config.yaml
num_hidden_layers: 17
hidden_size: 512
n_experts: 32
experts_per_token: 4
d_expert: 112
d_shared_expert: 384
hidden_act: "squared_relu"
moe_layers: [0, 1, 2, 3, 4, 5, 6, 7, 8, 9, 10, 11, 12, 13, 14, 15, 16]
router_score: "sigmoid"
normalize_top_k: false
routed_scale: 0.5
balance_loss: 0.000842
balance_bias: true
shared_expert_gate: true
init_std_router: 0.0182
lr_router: 0.000818
vocab_size: 8192
norm: "rmsnorm"
norm_eps: 1e-05
tie_word_embeddings: true
optimizer: "adam_variant"
learning_rate: 0.000596
beta1: 0.9
beta2: 0.99
batch_tokens: 131072
max_seq_len: 1024
train_tokens: 692100000
max_steps: 5281
dataset: "wikipedia_en"
Below are experts of layer 14 (counted from 0) of a mixture-of-experts language model. Rows are named router (the router's row for the expert), down (a neuron's output weights, with its number) and show model dimensions 384-447. Each number is 50 + 12 x the weight over its row's rms, rounded and kept within 0 to 99.
After each expert's rows: "comes before" lists some tokens at least twice as common just after its tokens as in all text. This comes from a sample of Wikipedia text that the model never trained on. Tokens count by the router's weight.

# expert 13
router:46 24 63 68 46 51 48 50 43 42 42 64 37 38 68 45 60 27 42 32 60 62 62 48 67 39 57 42 41 35 33 52 53 49 41 50 48 42 49 36 40 68 61 49 57 47 34 69 63 38 67 51 42 38 65 62 40 41 62 47 32 77 58 31
down0:28 51 53 43 41 57 40 32 60 44 59 91 61 41 38 53 45 67 44 51 66 63 50 52 59 48 58 25 76 45 49 57 41 59 54 30 62 36 43 35 56 44 41 62 40 57 59 46 45 40 42 63 55 53 42 35 56 61 55 70 57 31 29 38
comes before: " |", "s", "\"", " of", " (", ":"

# expert 10
router:61 47 65 57 56 62 64 67 65 66 67 52 26 51 50 62 59 44 46 40 55 52 41 47 54 44 38 54 42 38 51 57 38 45 64 55 50 32 60 49 37 47 51 48 43 43 32 32 56 49 47 57 61 50 52 44 50 42 36 42 61 57 53 29
down0:70 49 47 50 55 45 58 59 65 49 56 57 40 57 61 49 51 56 30 41 52 54 46 50 62 42 72 53 35 26 45 55 42 53 50 47 25 62 43 55 27 24 46 42 36 48 80 57 50 36 66 69 32 44 31 49 38 56 43 59 44 42 60 43
comes before: "1", "4", "5", "6", "7", "2"

# expert 16
router:31 56 41 71 36 75 53 66 39 65 46 52 42 45 72 45 46 37 47 29 70 30 68 70 52 45 72 49 40 46 45 46 36 62 45 59 50 58 61 48 33 59 50 49 50 45 55 55 71 58 56 70 63 56 63 39 46 54 45 52 54 69 41 42
down0:59 36 47 32 63 49 45 47 58 38 49 44 66 32 42 61 54 49 43 49 65 58 74 50 60 62 58 49 39 59 62 61 50 53 52 54 59 55 62 57 63 41 62 52 67 57 48 47 57 63 42 51 42 77 22 54 62 45 49 52 37 55 65 32
comes before: ".", ",", " and", " in", " to", " of"

# expert 30
router:40 45 30 75 52 31 71 57 24 45 37 63 41 41 76 51 42 24 49 07 54 40 38 65 57 28 69 64 52 53 38 67 34 42 53 63 66 69 79 49 26 38 50 47 32 55 58 62 61 33 45 45 70 61 68 23 61 52 49 56 70 52 44 62
down0:18 37 33 52 59 69 68 38 59 58 45 48 45 31 49 58 55 34 42 41 62 47 61 55 55 58 32 47 55 51 43 45 67 46 39 57 43 35 58 36 39 66 88 44 48 38 45 43 53 42 46 34 52 43 67 62 36 49 64 56 53 49 61 28
comes before: "0", " |", "–", ",", ".", "5"

# expert 22
router:50 26 40 55 63 45 51 65 29 61 61 56 37 39 61 47 44 33 37 31 64 35 57 55 56 57 42 33 46 50 51 43 58 50 63 42 31 48 30 52 54 46 37 63 48 44 32 60 62 44 62 58 78 51 69 42 44 39 37 44 63 34 60 63
down0:52 40 27 53 56 31 48 55 60 64 64 62 58 44 33 59 42 61 55 50 51 44 22 41 39 46 44 50 49 42 38 33 52 50 65 65 50 51 61 54 54 48 75 55 55 27 54 37 43 62 38 60 36 63 58 54 42 76 40 59 48 32 50 57
comes before: "-", "s", "ed", "ly", "ing", "or"

# expert 9
router:51 38 44 69 41 55 55 52 41 63 53 44 42 55 62 47 53 52 36 47 67 45 66 39 52 40 57 50 42 58 35 34 56 55 53 48 43 63 48 52 52 62 40 28 50 57 48 30 44 71 57 25 47 62 45 34 55 68 48 53 30 57 48 40
down0:42 78 38 44 44 57 61 27 46 57 68 42 46 61 50 55 38 30 42 32 42 43 53 43 49 56 52 69 71 62 57 48 33 54 44 51 59 61 30 40 47 40 51 37 66 57 45 30 51 58 43 53 80 61 58 58 43 41 40 50 57 45 33 42
comes before: " of", "s", "ing", "ed", "al", "ation"

# expert 17
router:57 37 42 55 55 52 55 55 22 44 57 56 40 69 57 53 56 44 42 38 50 28 68 32 69 51 63 41 44 63 45 34 45 40 45 54 43 43 47 48 55 57 42 35 46 30 54 62 52 21 46 50 59 69 60 41 49 45 50 48 43 43 35 31
down0:68 50 56 38 86 54 57 67 56 61 40 66 72 53 61 43 59 53 50 62 76 59 66 47 51 70 30 39 53 47 50 80 47 46 63 34 46 44 27 66 38 69 32 32 54 52 47 48 70 52 58 31 46 50 50 54 66 71 52 57 59 38 58 44
comes before: "9", " the", "8", " a", " to", " be"

# expert 3
router:55 44 43 43 40 70 61 57 38 41 51 59 53 39 69 83 51 67 42 40 73 49 67 52 41 35 43 49 40 52 39 59 39 36 39 68 54 71 56 55 38 53 76 42 65 52 38 40 46 29 45 33 61 76 63 36 52 53 55 39 47 55 66 37
down0:47 57 70 31 52 55 40 54 54 35 62 60 46 62 46 44 47 59 66 53 72 46 48 51 31 35 60 54 81 62 53 48 19 35 49 41 50 71 45 66 34 54 58 37 65 41 71 53 46 44 49 52 62 50 43 44 62 56 37 49 37 62 47 31
comes before: "\n", " The", " In", " He", " It", " of"

# expert 14
router:56 63 58 75 49 59 56 68 45 51 41 60 40 60 50 80 47 45 60 47 64 39 47 35 62 45 46 44 41 39 26 61 33 35 48 61 53 70 60 48 43 29 71 46 51 59 26 62 51 41 62 60 44 45 62 33 64 51 53 58 56 30 34 41
down0:51 52 62 64 49 50 44 58 44 39 48 57 55 31 58 61 58 68 53 39 30 37 54 42 47 60 46 43 45 43 48 50 61 48 44 41 39 22 29 49 54 57 40 58 51 52 57 48 30 71 51 42 37 73 43 56 37 54 54 49 57 41 47 60
comes before: " |", ")", ";", " (", ",", "),"

# expert 1
router:60 43 31 49 42 33 49 63 80 45 62 51 53 45 59 68 42 52 56 40 52 50 44 44 57 51 72 58 56 30 43 49 35 56 36 48 36 45 62 46 41 59 50 69 56 32 35 68 50 23 52 53 53 53 58 47 79 35 47 60 53 49 66 44
down0:58 57 62 70 44 56 44 55 80 52 37 45 53 45 58 36 56 68 59 50 54 42 56 52 53 49 33 44 43 52 47 52 65 55 51 36 65 47 55 43 72 49 53 71 47 42 66 38 40 30 66 32 39 40 55 22 58 63 44 69 44 47 40 59
comes before: " the", " a", " to", " his", " an", " in"

# expert 26
router:52 30 38 72 61 65 45 51 56 43 42 61 49 42 56 65 56 36 59 28 59 51 57 33 46 54 47 48 48 45 45 55 42 39 36 63 44 43 52 62 38 38 64 40 60 53 34 52 53 49 62 44 61 64 43 38 51 53 45 52 38 43 43 38
down0:55 48 79 47 43 59 65 46 49 41 73 44 40 49 39 44 19 33 29 46 31 42 36 51 42 48 63 40 49 50 54 44 59 47 53 38 39 54 55 56 61 51 59 54 49 52 36 54 74 65 37 65 93 46 47 47 30 60 43 29 43 51 33 45
comes before: " ", "-", " \"", " A", " S", " The"

# expert 24
router:43 30 42 55 50 71 80 53 58 53 60 55 60 41 67 55 45 55 35 21 58 47 38 64 63 44 52 54 57 54 34 59 50 45 42 49 47 70 34 50 52 62 59 51 36 20 42 77 71 46 45 50 58 75 47 37 55 47 52 67 47 41 52 42
down0:53 44 54 44 48 33 61 42 56 39 51 56 46 41 39 69 37 49 45 29 60 44 49 41 34 46 61 54 54 29 57 43 52 26 36 49 45 53 49 65 47 43 29 47 33 59 47 32 61 46 76 56 25 44 50 63 35 28 81 52 53 68 41 51
comes before: "\n", " The", " the", " In", " He", " he"

# expert 7
router:68 53 43 60 52 59 45 52 53 49 55 64 42 57 41 73 42 36 63 39 47 47 41 46 51 52 54 59 55 41 50 38 46 51 28 53 48 51 41 57 56 64 60 40 53 48 47 68 47 48 47 29 74 49 49 57 55 76 43 49 62 69 55 26
down0:67 65 53 49 36 42 70 50 68 60 61 53 59 66 50 62 49 43 30 33 34 57 22 59 58 61 52 41 56 55 45 48 54 61 55 57 59 43 41 69 68 58 29 38 30 44 49 73 44 58 52 49 37 55 47 56 46 41 50 62 60 68 53 53
comes before: " the", "–", "|", " a", " his", " their"

# expert 6
router:72 55 38 33 49 13 63 47 58 61 55 72 56 57 59 46 49 36 57 60 61 34 51 45 38 56 49 42 51 56 40 56 42 50 60 68 61 42 66 61 47 52 61 47 63 44 64 32 41 42 52 31 49 51 33 52 55 51 53 48 41 63 33 60
down0:46 63 42 39 41 00 50 36 40 49 58 69 47 73 50 51 42 57 48 57 52 43 49 59 52 48 59 64 52 38 28 48 36 60 30 39 34 54 46 35 46 48 46 68 68 49 65 52 41 48 42 54 57 34 40 52 53 48 34 50 52 55 66 76
comes before: " ", " first", " United", " W", " A", " L"

# expert 25
router:64 42 48 88 66 72 53 45 40 49 69 51 60 53 50 55 30 20 46 41 55 42 65 73 52 51 38 69 51 66 52 49 37 59 33 64 66 49 65 42 29 70 50 39 39 58 57 41 66 61 56 69 65 60 54 40 65 29 58 41 57 41 70 27
down0:34 49 64 41 45 55 39 55 48 46 48 53 58 49 45 51 46 61 37 33 29 55 46 47 57 53 59 53 72 54 52 48 45 50 62 60 61 40 69 44 33 48 48 52 49 38 50 43 75 42 59 56 63 64 70 40 52 63 61 46 41 32 51 35
comes before: " |", ".", ",", " of", " and", " in"

# expert 29
router:56 34 44 62 57 60 42 33 52 51 48 45 30 57 47 64 52 42 37 54 30 33 47 29 58 46 49 35 60 56 58 56 54 46 44 47 73 46 68 46 52 51 70 45 50 53 43 59 47 54 45 50 68 70 46 27 45 49 39 63 50 49 72 35
down0:52 38 41 60 49 31 38 32 50 56 35 14 62 74 47 39 16 39 66 56 48 49 44 54 54 34 63 58 54 46 44 52 51 58 60 60 40 62 37 56 50 57 53 58 62 62 43 56 52 50 35 43 42 58 68 48 59 51 77 46 36 52 38 55
comes before: "s", "0", ":", " of", "ing", "ed"

# expert 19
router:26 43 49 71 41 69 53 75 52 46 45 33 59 60 50 43 54 48 50 40 52 53 35 64 50 48 47 37 58 62 34 76 40 69 43 64 50 54 45 50 54 66 49 42 67 54 46 48 50 56 45 50 52 65 42 37 62 47 73 37 46 57 34 43
down0:52 47 44 39 57 51 75 44 50 54 67 40 57 62 53 39 68 51 51 38 61 48 48 65 39 38 60 43 32 45 52 48 51 54 50 42 28 46 50 59 55 44 46 56 53 43 54 38 56 42 48 45 54 45 49 54 50 58 56 27 56 54 30 55
comes before: "\n", " |", ")", ";", "3", "4"

# expert 15
router:65 47 37 59 34 64 65 73 50 53 52 50 53 48 68 59 50 54 66 52 41 44 51 42 50 55 44 60 55 34 42 62 49 68 50 83 65 65 58 64 10 31 54 43 53 41 37 41 67 42 62 38 53 54 42 37 48 41 71 56 39 42 55 56
down0:49 52 36 56 54 39 45 45 44 38 31 61 49 39 34 48 59 62 68 56 31 58 57 48 47 69 36 65 43 50 58 34 37 42 42 45 09 48 56 54 48 76 57 58 36 45 36 60 50 55 35 57 47 37 63 48 44 53 23 78 64 38 35 43
comes before: "1", "-", "2", "=", " •", " Born"

# expert 23
router:57 28 73 64 54 57 61 75 51 43 57 61 36 33 59 65 49 71 30 21 51 46 40 54 45 45 50 34 38 38 43 55 43 31 57 60 58 68 66 51 51 57 39 47 27 47 34 73 51 31 47 51 71 60 43 54 54 42 61 51 47 47 68 46
down0:51 55 53 50 37 67 62 70 54 65 44 32 47 52 35 49 41 61 43 71 76 55 42 42 60 49 75 63 48 41 44 71 48 18 48 36 66 65 47 55 50 39 38 64 43 37 51 52 71 73 60 57 51 48 38 37 39 47 51 52 45 60 53 52
comes before: "1", "2", "|", "\n", "3", "4"

# expert 27
router:56 48 39 71 36 59 57 52 51 60 56 50 49 40 70 55 53 20 27 59 80 28 48 77 37 48 31 33 55 56 47 46 54 31 49 33 60 68 51 46 42 46 67 32 51 45 34 54 42 77 50 79 50 40 54 36 59 57 39 46 72 53 33 72
down0:41 66 67 54 53 58 34 57 59 36 39 60 42 64 40 53 52 32 65 32 56 43 53 39 50 68 52 37 43 47 46 53 45 52 50 50 55 52 66 36 56 50 55 43 35 49 68 55 61 36 51 51 44 36 48 48 55 60 68 64 67 72 66 46
comes before: ".", ",", " in", " by", "s", " and"

# expert 8
router:58 30 54 53 56 68 30 48 55 46 55 53 32 34 54 53 34 57 50 61 59 36 50 45 50 54 60 43 38 63 46 44 54 56 44 58 47 53 59 42 34 50 52 54 36 38 30 51 48 61 57 47 70 35 59 59 59 63 57 74 51 51 50 37
down0:53 65 65 54 47 63 55 37 63 55 59 33 46 60 35 23 54 61 35 46 51 41 54 66 59 68 66 51 58 51 54 55 64 43 36 43 50 49 57 59 45 33 53 55 84 34 26 46 64 41 72 59 72 74 36 52 68 43 55 44 62 51 57 44
comes before: "2", "1", " a", "|", " be", " an"